Weights of a small mixture-of-experts language model, trained from scratch on English Wikipedia.
Size: width 128, vocabulary 9570, 12M parameters.
Experts: 64 experts in each of 8 layers, 4 picks a token.
Training: 243M tokens, 7416 steps.
Below are experts of layer 4 (counted from 0) of a mixture-of-experts language model. Rows are named router (the router's row for the expert), down (a neuron's output weights, with its number) and show model dimensions 0-127. Each number is 128 + 24 x the weight over its row's rms, rounded and kept within 0 to 255. Numbers have three digits each.
Before each expert's rows: a language model's description of what the expert responds to; "comes before" lists some tokens at least twice as common just after its tokens as in all text. This comes from a sample of Wikipedia text that the model never trained on. Tokens count by the router's weight.

# expert 51
What it handles: Line breaks and closing parentheses or bars ending an entry in match results, tables and infobox lists, such as after scorer minutes.
comes before: "- ", "| ", "\n", "\n\n", "|---|---|---|", "= "
router:147137114124120147146102161150135140119116156176164157129162142140138137130149161088115095123105115133110177140135114147117163128096146136106175125156139157125088133118121118107164121117134163096158108101102140117090151098105120174124156145101112110118090102153173117143157107103093096144159095143152102132146109081087145111128120119108167115103089127140147106130158083130147163090143
down1:104108133154139089122149107094155112137152113132115129133118158098171121116125151132112101126132094144105105125125144157150069130152120119129150112151145150156154114126181086102091122125112115111064157121106161153155101142116115096128150157121179152138152079138123125146137209129095161099141137140107132106106111100127125111142135143167136117116136119116140119099118199159139139116120
down2:160133162090167162096152128102137145099112165144114117104110135133150096107128105113134091111139144130103110140098107141150131149123163097085124131115131127155156107136118176138135117118112106144124126136170106117165109157176119091132135137111157165130107116098105120156163166135174104143118162109127128106172165089100073123140168122114146130162117160132111131153166103167133160139166
down3:143119082137149112123143130124120121112102123111128122131158151111124102092105089122134095129119097145117126132141083147138128112135137099182164159155115119113160151126115142147144145128133179102102126097131146152064149109127106150096109163116118134162114145200119135112147073142137136098127152161091129103101140112130111161170108121110098141126093103139057144112141115156125110134176
down4:104130113104162116096157128113134126125128139173127156179108109084072137134111148090131116098139118117093180119128138101112159120115154104133183124138133102141123141080110143092181131140157127148128170173176110131067116144154137112131129132160089118146118171127112109130115142175132138131159137108141145124143123138128152066122172144132135127150103126163113100112153137128121141144113

# expert 19
What it handles: Closing quotation marks and apostrophes plus sentence-opening words after a period, such as He, It, However, There, According.
comes before: "s ", "\n\n", "\n", "The ", "was ", "=="
router:129145101175127145143116150122108128149111092105147143083148117140081159123147118134153095153176097134099116138154148117128154133180100128119117090107101138127122175173122125108111140141145104153127111101129160145160120144151153160108086064104101130102166120095180157109121135134101139129164128116087121128154138147098138097108101154126100125100149129108135137135119125155166100099167
down1:134127142121117096127162140129134128121114113142106182092144133112126129143145120176091152087089119106126119154103130154137103122100112139152097133120125129118146154131143148166128163164168143114153091107170095114080138142137100112107160144160148142087086164100096101138108173129101119122147130137128081133113161092086107142151108119126107125127115106166129166116144205144106137127136
down2:119154113124169105149112148154149120113114144113158111113114125117175102172124129130117082137113140152118102112125092128096153099114163128127096146081076176146142106121161131116066103132116128118144105113104114139121059128179118143185169113122127153133098129096151121115135142111118095118079137127134104126147125151121137130100088138113141124111139117151109171152146115155174140118091
down3:133146098137136109155079156119099178151133107158123083092111153132105141142126121149129129121138109105140119178129112096141158099161133142119141078122131154100115157115135166133140059132093139095146113135161128124121149088106118163150134143132068154132119148146144146143137156101083100139122116110124148117113135104140111120088139131103107137103143120183088094091162137154109113087121
down4:119127128212137128108125164152160102152120119127140147160112164170114128141146151126126137101125154117166126118140146147131102129142113129119117107115088138113163136147154138117100161141123132100143110110147129169122115136136153146111123121149117114147143105163155154176120132088118144107149088109181155132149156103105119094076158173041108162091162152121124121132121123117131153143135

# expert 43
What it handles: Common first names and capitalized words inside titles and proper names, such as John, George, James, Bad Man, Super Bowl.
comes before: "(", "of ", "and ", "in ", "was ", "for "
router:149117099147159106091161101143133113142142130143147147124141140124112137123140164172152138110089114118106143145118094126160099145073174118125104118109114103105126091125128119155120113104144082145136175101114084121128075159122135163118143172113140086124113128148122152120174121143127147129161140151078113115095111155097095149164156104131127142143085168078170110126129133154109127139151
down2:079137085150132135145138116127118160108117117150133107163109164128161130074095128114160123107168104104093129118112147160142137111114149127107144182158112142119102124094116136149109119115113100122116132133134107105135142108124068169185159153131107169152106094131127115126141131167153100110166119162139104166127140153139128133143125120133095126129145163116080080156092177119087127114134
down3:137115148136128120100166115120143153153124168066127132137142151097047112158141106153094132148136112150125100112140181133174095089178140071148130114143141142144118105130145142136124109146157118129134128111105127142119149158123170100146098111183093088135132149132147151129131157144131154090125146126102134113156172119153119120125106108109097138116178096117143126110127127159093151119116
down4:162149104131092143146169116118084163149123131083158107115118123111147094113132144144112165115114141171155190176119086150158111152119124126126109157121102151160151149085103125111126146142106095127132122070155143134112129151094130146136158139117169120113115144154164153129162171172119130128144118102098140130117134084131123140130154134079147158130093156131118096124170108131130122164141
down5:113102097141129140118159115137134120094113124103143093085151112117098111127123120113126117131148149085194141106151146154155142119126148142116105156124167110184080068104090158107137127098109130157166149145134097111108156130143121146128134111132088104104131117119150156119108149147130097134121167098128133151109112135110125140151075111131145165152135136111076090102094106125161123077099

# expert 57
What it handles: Digits and number pieces in tennis scores, table cells, times and years, such as 1–6, 7:22, 191 of 1910s.
comes before: ".", "–", ",", ":", "; ", "th "
router:099119130150181103157121138139127107129096133114124155146126161153104101111119120137125141118089152105161149149124132102106106128112105148136145125133072169160099180130177141079135127159095124137184124148138151092170155131148134147136115141080174148119112107129109118114101111139116142165144151089130100132163136091116088097078140111147134147114143114153170118105154149107138145153110
down2:159088158100140116125105124130130102152135096147114162165104124165126149148080136136148128122161128141101109101111132157148105113107172141128097110119180125108125105116122116116118119153136135185118170101153135121124107138124132122142105125118123158156152121152105112068064135132132114125150129136089122164144095128125169123182124146114164131091129133169095106117107171082117158153088
down3:122104102156101154121143124105104196108134159159122115117114147123129149171145103097134148111095125116103145141141138123146111147128151134137098075114146116127126172136144108127146100158125125134092116152115095166171104117152095177112146119131124209159145144106110144066129134136073100130130152123096145137139116156138135158113122133155091135160120138088130161128105150118139116085127
down4:115153139112078111131135141138168161108112170157144128110122111111160126111117133135113127139144113111111138115118174134153129091085126101088095088124147129136159153133116086151110127139165107160161116114128115163157156176105120172154168089130126116124094124138101083135161152118096099141102115159100107119150151093142168103122087105156111168114156120150099151159147125143148088121142
down5:119137146131164145153096136149144152135148102116126059128181115114117121085108165118147093104152161091149149119122155128149147134151100161119134127165141112144139111136126109131178143087107128157096122164114087120121129100162141118129131141115100134157126133144103131102148109127113157149108153113114134152128149098108085139134073123117082087117142126100119095055140088160100142145112

# expert 32
What it handles: Pipe characters separating wiki table cells, especially empty cells and row starts, plus a few labels like ISBN, Note, Pld.
comes before: " ", "0 ", "1 ", "1", "2 ", "3 "
router:113124139098158143149109137111082136152109113114138181140166126142105160126163157162059121119084161120158158132135145105135120151129130149170118147137113122130134101145141110067145130124109161152135138150135150100161134160142143095149104131119122116138120115145144163139085108102113109138121111138147113134154143059100110167103151120140127113165153142101188084156112112135114158122148
down6:178075113146104069135111105107125149098146090123084118122135150099150137137110125159147094108137191139101127105128123127099100120140127159097147097104125108154154087143110112095111075114150144127112128133107126099115088118146153094136150123153134086137157148101141117149122128112150117134161124096100156111167088143129153168156119149120164130136089136101117111133096129147083113107117
down7:161120092135128167140148107113157135151109070121147146102146143098099128108128138087121116132134108147159112132165148137105103157127135187111087126153128096135070116115169051151130125119108138150139143119132126083149142119168146110150137155174089132129129081149162137114114146109128145123151133063152122166144146141097119111156110142158145101122118090135140116112143121141133131102129
down8:125149169128146101118134143128073147112101151156127125093124163137143105156109147090133186120166093125121094096128142139121121106103086163145105144143142121146130128133093131129157154122130104087106125147158116118146147116134117157092137180124140132054166138131117191118083120063123140124101102093130116144113156122115118113103154101145133127173137132094144104119146129126136153106127
down9:129126134099115114135144102143106144118105133152142082117156140178102176141094115150125124096127144143106122151153155104127157163141114130159134124157099089090169119139155133103094132133142150110106149159122126109152110131132154139137125103177145126123131081083150156110058139118158136092090193147134108116129125099097148168125158140118128129128118135115148127082095118128099097165162

# expert 11
What it handles: Capitalized nouns in organization and place names, plus common nouns after articles: General Council, National, State, University, Party, film.
comes before: "of ", "and ", "in ", "for ", "(", "States "
router:136178130142140111134188123131144116127135118152113163147111148116125074169124176134165121146125140097147105142064165109121118134106156119122106162112125149155102112130141112137140071129149129132116169110129088112131086154119152097112098159155152073105089127129137169132118097153141131139155132149083137126091152146105129136164117083097132130116142128103131106133099111144123117091163
down2:098106156139156097137107144128125169135181154155123141149125123143127146119154122137113153091128144112100128118149103122115134124117187101098174140140178131132114136138116103107148124135104119090143117109140108159121134160090125078131156121116138141093119178158130160109121157089092144118174160095130105147127091109114136103122126107159075171085137124145098092092129111106121141166097
down3:148142148129162145136110110101110095162130117130126122089109150127173183117133135117121112106122088100113101116144115129131133133171129126140111103160111117203147162120097175111115118121068117130153163146091182118147118108138134127133103108105145119151168144114133160119087159082096125148137098113084125095135129112074131124115131135155165112139115136114130124089105100106117110167109
down4:133137113109111128128157111141137152136137109128113115123135154123112117087194111115118122146118125151137164118168106158141160106092150125114075137089129097120091084095149116144119118057170114137115126147117110087137161148149169111145073109155126173156144102109124139130131076155126122143163109119082180118109099129139179146139115122162149132132130132107122108149152103140128140124150
down5:115103116139116155134131121167114140132111160143123079122126100120122146134094131126128127124132113132120134178120144135133102139136105125158074191133133129157145111123165147191157124152114161089116095115104119104142172069135139170145155114188140104149113126109116118129156077119139114137146111157128145137112156158109159150104109092110125093157134147113132079123120167121113109081100

# expert 55
What it handles: Numbers, table separators and infobox field labels in tables and lists, such as Total, Career record, Born, Location, Country.
comes before: ": ", "| ", "–", "\n", "N ", ". "
router:110175150085147147143129153100097115145114130128112135056118139137135115135154128119137122130156133157153123136150151079098113119114141161135146168149118185139139137114133133064115136140095112124207129149123099096134135124109139096108151123161135076155120091105137097154158179148140160106148097128141126143140152102091143110113103117112105126105120119118117131144163092140168120136144
down2:142147149178153141123116144144134109088174144111116163132133114109175096107121127112107100085127167139134101105106171130122158079139154172142131113115078122138120136138099122128114113141123132146119147091165153146182131151192122121122140137112150090122119118138132112148123111157136184113146142150118144157116117100184096075148089111129119193119117108142114125138113124112127133142121
down3:123146095122120147118132157151122162139080111139102141141164103117147102095119148151109121108135088134097111196120162140146107130100121091150144183122149078112127136139174172094130135148105106126118139138135134135114144146158133132146123118103151117149147120154132145131117122099128094108110048164086140143124101087109121078119141187135155126137121135125150152137137167086131106130123
down4:113120160134093141131132147171147164128098162135181138121125123116100113124096111128107155154137170132120145097108103132125144119190125135162125146089142119124106140114132102123138162146127119114101149139161112137132105137128153126132107122120064088109124103137191159107149089129096119087167164115103103132148138127158153090137161104146146121147150161127140094135140144096128144194089
down5:164122111110165089141133087113159095150169126136130124126110130093127148134136145101130123119135119125112147149162085145144115179151123166181126085138142094161069137161125146134159122110069157128123133112157112104162143120138097096135139162127180106117135132153141134104152100102103129130122117105102094130109125112135101130122142146087122150123098121190159136136135138130085074122124

# expert 31
What it handles: En dashes and digits in date ranges, year spans and scores, plus month names, such as February 13–23, 2017–present, 6–3.
comes before: ", ", "–", "201", ")", "202", "200"
router:129101089140174137115140134113149112105111134120091190140117134131127140163119147136140145139137155120146132098125101108141120073114152138096180103143136135116128132144186151083117148189117127099095153132115126101163129079140141094110165129084154139137152107116130115172074126150111131158145135125151120106088113102154134117154110185146156131122153112116127114101149148111136118122170
down0:141100140133142138165133179126158112152146120115105113088102146147127084126101112150128123137143127146147087089162095142107145163096125125157123098133105119144113101118136147138167160112123157086123098109126118169105124115098102133166130152121144123071114117130137087092143124089145110088119131097168113087121106172158077122136133141160104102128109141102132190139126130106144111127170
down1:108082132173125129148132114146141122090108103130083154159150096127129147132130117153138137112133145129130094175174158113138125126115138108136142137147122137142142109119170119110134148105113140058087120203115126107159138132118128105149129113116151162144081132111138103122125108081163152111164058062147123130125110133095116154136128144153152136143142105136098097099138123116093148133126
down2:115133126120108131133146129140168133114135129114135091138129106102178113136103147134131109114122168147136166130106127077141109138134160110122141124158087100141179101109135165149134090134100137110096124135101129139147146110162134126142124171137124131163156144114125168100124130123234097169151111126070127149139148092127102143123155095165124107152134124105112158099165113140166125135113
down3:118143083119167149125093135169105126134201117178128134091111138103083133176147147104107113086119100131115134145125108127137123125153111145134158123164110131137076106149100131139120131162129092142126160117185127114122093171125112105119158156113106094130104125148126122145089154145157182115115142101120167113120100121116135132117140141108123133146125091161124080093142139146119161137166

# expert 21
What it handles: Pronouns and plural nouns acting as clause subjects before a verb, such as he, they, there, teams, testimonies.
comes before: "of ", "was ", "were ", "are ", "and ", "in "
router:144139137160128140141161110116119103107117133129149118145137133135136104134153169083147111130154137123104079139154174124126108080142105113113135144150103161120113111114144123150140139128131083170110092131134082154102123127164149165120135153145114066078163136103155131066139109149165146167142123103073118148109113142107125172153111136152098132093115164104130106122166101103149113127137
down1:127126134106125127154099101128101153141124127081096111101169104092111102109130126137153155133079128127115159188176109114126137106128117127146134125125146126090076139176109123117141102103144167111100141123123158147103105121109152116131149140119134097102088135140121109109124107143121104128164145118116133167134121151087116092144118139150108148161192177104097116121142093108121086079168
down2:124161109143134146103152085132099125107142137128144127130080100102140092153101158173104135165121106114163128149120141128090146100074154103086157139118157114120164110124094108126110099109102168084106136168126120074094110132060127098102108126120157164159129119095090122112099152141124144134115177126138164107125130119134141116141091127133104126142110094139126125143157129155114131159137
down3:141163113102118139137149130127122132141124153095124179164121173127106123130154131085134167098143116163145115118121133147132161070150117091114161112109139130133146118152112099119124132095121143169144112189088153142157147118163171113172146167098106114132079114130075146114123184090122113149122146108142145163137114108141141115099140145144129128165154109125157169138173138122136137141109
down4:129105136145110113116129136188127120097125167109122133133141173132154097124171163166115152129142104131078173125101131123157093139117141107115105125136124130144112132102097162127174118155152157144164143164138115136117120123135133144102123151132112069168126108117135124167119088124148089143128109169100132141158139156128140123130055143155176110112135094133117144114118117174073145134106